From a checkpoint of a small mixture-of-experts model trained on Wikipedia: 39.7M parameters, 1 pick a token.
Below are experts of layer 6 (counted from 0) of a mixture-of-experts language model. Rows are named router (the router's row for the expert), up (a neuron's input weights, with its number), down (a neuron's output weights, with its number) and show model dimensions 64-127. Each number is 50 + 12 x the weight over its row's rms, rounded and kept within 0 to 99.
After each expert's rows: "raises" lists some tokens whose logits its average output raises strongly, later layers aside. This comes from a sample of Wikipedia text that the model never trained on.

# expert 27
router:33 57 33 51 37 49 57 48 53 62 24 36 54 61 58 61 53 44 36 82 34 54 30 64 58 63 37 55 48 61 48 48 54 49 62 36 51 78 55 45 28 47 45 38 55 50 56 45 45 69 44 67 86 46 60 46 45 56 32 48 28 41 46 62
up0:70 42 44 48 52 53 62 37 58 67 53 62 48 50 42 30 45 67 55 44 51 58 47 63 38 61 30 34 50 30 46 61 58 53 52 32 77 47 43 57 40 45 44 67 57 76 58 54 58 42 74 43 54 53 33 59 51 55 45 38 30 85 48 66
down0:44 48 36 48 44 25 50 44 80 48 56 62 59 64 44 64 61 57 50 50 41 54 40 45 40 62 54 54 57 33 59 51 60 37 43 54 53 49 65 42 53 42 55 56 42 49 48 50 53 48 25 51 25 50 53 63 75 55 85 46 62 32 60 44
up1:42 53 35 44 51 62 39 44 49 65 50 46 61 34 45 39 43 30 43 50 36 59 49 49 86 66 30 73 33 55 45 69 47 48 40 51 50 51 47 44 55 32 53 50 31 24 33 35 47 44 49 55 51 55 65 57 46 64 55 57 56 63 41 42
down1:54 59 35 45 33 47 18 55 53 44 53 67 51 47 53 61 36 58 48 28 31 39 52 55 56 60 52 57 12 35 49 47 61 58 58 40 62 45 56 49 82 37 45 66 56 56 66 58 39 39 54 47 65 54 71 31 65 50 52 61 40 67 77 50
raises: "er", "ag", "ing "

# expert 54
router:58 58 48 56 71 41 37 56 50 48 58 67 51 57 36 36 34 50 61 45 50 60 46 52 66 34 58 56 56 52 65 54 53 43 42 31 42 59 52 51 54 56 57 32 39 41 35 60 57 64 37 46 50 59 58 48 68 50 61 59 35 50 70 67
up0:57 33 49 69 63 41 37 58 64 46 39 54 49 24 34 50 52 45 54 38 60 42 58 62 54 64 29 51 43 60 17 45 36 64 29 58 65 41 47 55 26 51 24 41 47 50 57 53 32 68 32 37 52 51 68 36 41 61 27 25 50 48 51 48
down0:41 83 69 62 57 37 47 39 49 35 65 55 39 61 52 51 25 38 40 64 43 46 56 65 29 31 50 54 62 60 60 46 75 50 56 55 47 55 33 72 61 34 36 52 56 56 71 32 47 55 57 59 43 61 32 56 43 42 56 57 38 66 45 72
up1:59 54 58 63 39 13 44 64 68 44 56 31 44 55 42 49 48 52 46 39 59 23 69 68 55 56 51 37 31 41 34 40 47 53 67 51 43 39 68 28 51 60 27 41 67 64 44 47 68 51 46 47 37 41 42 57 60 47 55 74 41 54 54 55
down1:52 30 49 63 55 67 55 33 49 43 30 59 55 72 34 47 52 57 60 61 57 51 44 47 38 20 47 54 35 48 73 55 52 40 22 61 49 27 26 47 54 61 49 27 36 63 47 31 49 48 31 53 54 44 32 47 60 35 54 46 63 35 54 40
raises: "that ", "of ", "come "

# expert 55
router:38 34 57 42 77 49 38 47 38 68 47 49 29 54 51 57 34 66 39 65 60 53 65 62 64 26 58 47 38 54 48 26 34 58 44 53 40 54 61 33 49 56 60 38 52 47 37 44 63 66 66 32 54 29 72 54 37 63 44 54 57 37 33 54
up0:40 55 41 45 32 57 59 32 46 46 59 36 57 38 62 29 41 28 26 47 62 36 55 38 74 45 57 53 43 62 41 59 38 48 39 60 32 52 58 36 57 57 52 23 39 45 56 60 43 66 41 43 47 55 40 54 69 53 46 14 32 44 58 61
down0:50 55 52 77 58 52 51 55 54 59 57 47 47 56 28 42 55 50 55 53 42 58 39 33 85 37 45 29 39 51 54 36 72 41 59 52 58 50 47 33 64 44 68 53 54 43 64 41 64 46 60 39 46 48 46 44 57 38 52 55 59 61 70 64
up1:64 67 69 45 43 26 46 74 60 37 59 34 51 42 29 57 46 33 49 26 56 52 62 48 65 60 49 41 40 49 58 52 41 42 51 54 52 33 47 34 47 66 64 66 56 64 46 52 64 38 48 64 37 46 65 40 55 63 36 45 44 49 51 30
down1:50 51 59 56 68 66 35 50 49 58 53 41 44 54 56 36 40 40 50 62 44 61 48 36 50 41 17 55 21 51 73 41 44 20 62 37 37 29 43 60 24 70 53 48 58 40 65 46 44 64 53 44 32 52 49 64 46 58 58 40 58 71 54 59
raises: "\n\n", "ing ", ".", "\n", ". ", ", "

# expert 10
router:39 66 49 62 46 45 35 41 48 45 49 44 51 55 47 28 42 47 47 56 40 42 85 54 50 74 52 53 52 32 37 49 52 70 69 43 38 63 53 28 46 52 59 47 39 56 47 62 33 36 57 45 40 62 50 53 52 41 69 49 64 56 46 47
up0:52 80 45 67 63 39 42 41 47 51 40 65 67 52 49 43 59 53 50 51 66 40 55 48 42 47 68 53 34 61 55 24 44 37 69 40 49 64 31 60 55 48 50 40 50 50 62 58 49 45 56 65 41 42 74 55 48 54 57 38 58 53 24 26
down0:44 33 70 48 42 58 32 54 49 45 49 68 46 41 30 50 56 58 61 47 60 65 56 50 58 48 39 47 22 80 50 49 48 51 62 71 47 53 45 53 64 39 52 46 45 47 30 62 33 40 74 64 57 46 30 46 56 43 49 60 34 45 50 50
up1:19 39 60 34 50 61 63 41 38 79 64 44 63 80 53 35 39 37 66 51 45 60 66 33 37 44 52 57 47 66 59 53 69 37 54 74 68 63 37 49 54 49 31 32 66 50 44 50 63 28 36 68 48 39 49 51 76 47 46 62 48 29 53 53
down1:52 62 65 70 46 45 52 50 61 68 44 53 43 50 87 45 45 42 30 52 62 29 40 60 45 44 47 48 37 44 36 63 61 32 44 61 50 55 39 51 49 34 35 64 29 49 44 65 52 42 46 55 61 62 58 33 46 62 66 62 48 53 57 58
raises: "- ", "===", "==", "\n\n", ". ", "on "

# expert 11
router:62 50 50 27 48 62 35 46 20 44 59 74 50 45 38 63 48 29 42 62 32 58 37 63 69 42 66 55 40 31 48 44 36 16 69 68 45 47 38 49 61 46 37 40 48 72 45 61 50 61 44 33 64 55 37 62 55 41 51 73 44 51 74 31
up3:81 37 47 50 47 43 52 42 34 59 40 42 56 42 41 40 49 59 47 48 48 49 51 41 51 48 40 27 78 43 59 39 57 41 62 44 58 36 46 47 17 34 55 48 20 45 32 49 58 36 56 35 55 35 68 52 59 32 62 35 42 44 47 50
down3:42 62 57 54 48 71 48 44 50 36 30 41 57 40 61 61 51 45 50 30 53 50 76 64 67 49 47 24 55 70 61 70 44 31 48 66 30 42 40 67 60 36 37 51 61 45 34 63 55 58 56 82 54 47 41 52 31 74 53 30 40 49 47 39
up4:81 54 42 50 48 65 58 50 65 33 57 46 35 38 55 54 57 64 56 59 63 30 53 44 66 68 65 67 43 48 52 48 43 56 66 32 50 47 51 52 31 51 52 51 48 53 46 40 39 52 71 51 64 48 59 25 53 42 44 41 49 53 72 50
down4:39 26 43 73 32 71 55 52 42 59 50 48 51 65 59 45 57 59 60 41 54 32 56 60 52 64 32 62 45 56 53 62 52 41 31 69 55 58 45 69 62 55 54 39 50 51 64 75 42 45 63 68 43 24 38 45 50 58 56 29 65 50 55 55
raises: "1 ", "0 ", "1", "8 ", "2 ", "4 "

# expert 15
router:39 74 48 27 29 54 60 45 42 47 39 30 55 46 45 42 44 47 67 43 62 64 54 50 43 54 50 59 52 33 41 28 50 41 44 56 46 68 29 63 39 59 34 41 54 50 57 56 64 29 78 53 46 34 39 46 64 58 53 39 36 65 43 54
up0:57 62 35 66 42 41 22 35 66 47 71 48 50 44 31 45 45 38 41 49 64 49 64 32 45 71 27 35 62 20 55 53 51 51 40 42 62 33 50 68 64 54 56 71 41 36 46 42 52 41 52 63 66 60 41 46 66 34 45 50 53 40 53 50
down0:48 59 40 46 60 42 47 56 75 63 62 48 54 52 56 72 64 30 55 73 57 46 34 39 36 42 58 53 50 58 31 53 44 57 72 43 48 74 44 57 63 54 59 47 37 38 44 35 71 42 65 44 50 64 41 33 55 52 54 34 39 43 73 50
up1:47 42 35 49 47 59 65 26 47 65 56 51 73 52 32 62 83 67 50 49 42 64 56 48 60 37 66 57 54 39 56 47 45 74 39 35 43 34 46 37 46 46 65 27 37 41 26 50 30 41 49 58 56 58 25 54 49 59 53 56 40 50 56 36
down1:40 44 50 67 40 23 50 38 30 30 40 46 31 51 45 69 34 43 60 39 45 52 29 49 64 54 67 49 66 50 40 40 56 40 52 44 59 30 58 68 44 75 41 60 36 61 32 70 49 61 49 45 52 32 43 46 53 41 65 49 52 59 43 70
raises: "f", "v", "-", "p"

# expert 28
router:77 32 41 56 30 42 50 55 37 54 35 66 56 51 39 66 54 48 43 60 41 53 43 52 56 43 86 44 45 44 39 56 47 55 59 75 48 61 60 66 52 63 47 34 62 33 53 38 52 36 76 38 39 58 60 42 49 53 46 42 42 56 17 71
up0:43 56 59 62 44 52 57 39 46 53 46 63 38 58 62 72 75 47 39 42 41 39 56 57 46 43 52 32 39 39 56 55 48 37 30 49 33 42 40 48 49 42 75 56 44 36 46 43 54 50 39 58 26 58 48 52 38 32 40 38 50 47 52 56
down0:38 43 38 53 34 64 43 31 49 57 49 42 46 47 76 49 49 63 56 56 43 34 33 57 44 59 59 48 37 43 45 52 28 43 64 73 47 56 49 56 51 51 36 63 36 74 51 58 29 38 27 48 23 54 61 50 49 40 58 47 35 61 29 58
up1:34 66 66 41 45 40 45 52 50 48 40 42 29 51 53 34 49 42 45 68 57 60 39 32 53 40 52 52 31 34 57 65 72 55 39 47 60 55 37 29 48 43 50 31 44 41 77 67 60 50 44 47 61 45 42 37 50 58 49 46 71 37 32 61
down1:46 50 68 69 55 61 45 62 50 40 35 32 65 56 54 39 49 37 65 82 32 56 50 32 45 55 73 58 63 45 45 59 44 59 51 48 42 60 41 41 44 32 60 58 43 67 51 59 68 25 53 54 44 44 38 60 45 50 52 31 37 56 49 50
raises: "m", "y", "ic", "n", "i"

# expert 35
router:46 56 52 45 40 28 63 49 39 34 58 44 30 54 50 61 43 39 31 54 39 67 32 48 50 59 42 26 33 55 41 58 17 80 60 67 49 37 50 50 59 67 47 34 28 67 55 52 41 50 57 47 50 40 53 42 48 61 42 59 64 42 56 56
up0:64 49 74 48 55 75 20 54 37 39 60 42 42 56 53 82 63 30 49 46 54 57 58 48 59 46 23 58 45 58 67 51 45 55 42 65 51 55 48 51 54 41 18 41 63 66 57 37 58 64 55 39 44 51 56 47 37 60 60 47 55 48 57 33
down0:37 39 40 59 42 43 68 33 49 38 38 48 63 51 51 31 28 50 36 26 43 28 40 50 49 51 64 38 40 35 30 68 53 61 62 42 60 48 69 65 52 55 75 45 59 44 41 68 38 46 36 72 52 46 58 43 76 43 46 51 40 50 49 80
up1:49 45 58 58 70 62 46 64 48 68 43 52 43 48 35 61 30 48 44 47 60 60 18 43 45 54 41 60 61 57 62 67 60 57 41 41 54 42 50 44 77 41 34 54 48 49 44 45 54 69 62 53 59 61 25 56 46 39 59 47 61 40 56 60
down1:40 40 68 54 54 58 48 57 53 45 48 17 40 57 60 26 58 45 60 45 66 20 57 57 35 67 60 67 43 31 63 62 38 41 45 36 45 49 57 66 61 64 43 42 60 42 32 34 41 62 29 45 46 60 59 44 57 41 50 63 41 51 54 54
raises: "The ", "In ", "There ", "As ", "Although ", "This "

# expert 63
router:54 77 56 57 47 54 52 31 58 51 48 56 50 42 36 46 55 45 37 50 61 41 47 51 36 59 44 50 24 55 61 19 49 48 58 53 54 51 73 63 53 22 30 48 53 58 60 44 62 49 45 53 61 49 61 65 38 53 59 43 51 63 76 36
up0:49 30 52 61 64 77 60 50 54 38 42 29 64 46 27 61 40 41 29 51 56 38 63 41 35 48 55 74 44 58 39 40 30 41 49 60 61 60 70 38 34 39 48 51 54 38 50 58 54 71 61 40 55 49 38 53 62 61 75 54 65 54 52 42
down0:38 47 39 60 35 46 48 60 66 45 42 34 66 55 65 59 40 48 38 42 50 19 51 54 46 50 15 72 63 73 37 64 48 49 55 35 66 27 39 62 57 62 52 38 61 41 52 34 58 70 44 43 56 49 61 43 46 60 45 71 26 55 44 75
up1:45 68 61 54 48 51 41 38 32 60 39 45 35 41 36 63 63 35 33 60 37 46 46 57 44 65 38 60 57 31 41 60 37 41 57 47 73 57 49 42 70 56 64 54 37 49 46 37 61 29 35 60 51 54 49 69 49 50 56 45 57 75 62 68
down1:54 53 30 64 43 43 56 59 57 32 36 58 10 66 49 57 41 51 46 39 56 59 64 43 58 48 54 46 54 62 51 50 39 37 54 48 58 37 44 54 43 51 53 29 58 57 62 58 55 53 52 33 42 57 45 30 47 54 48 46 60 55 60 58
raises: "'", "us", ", "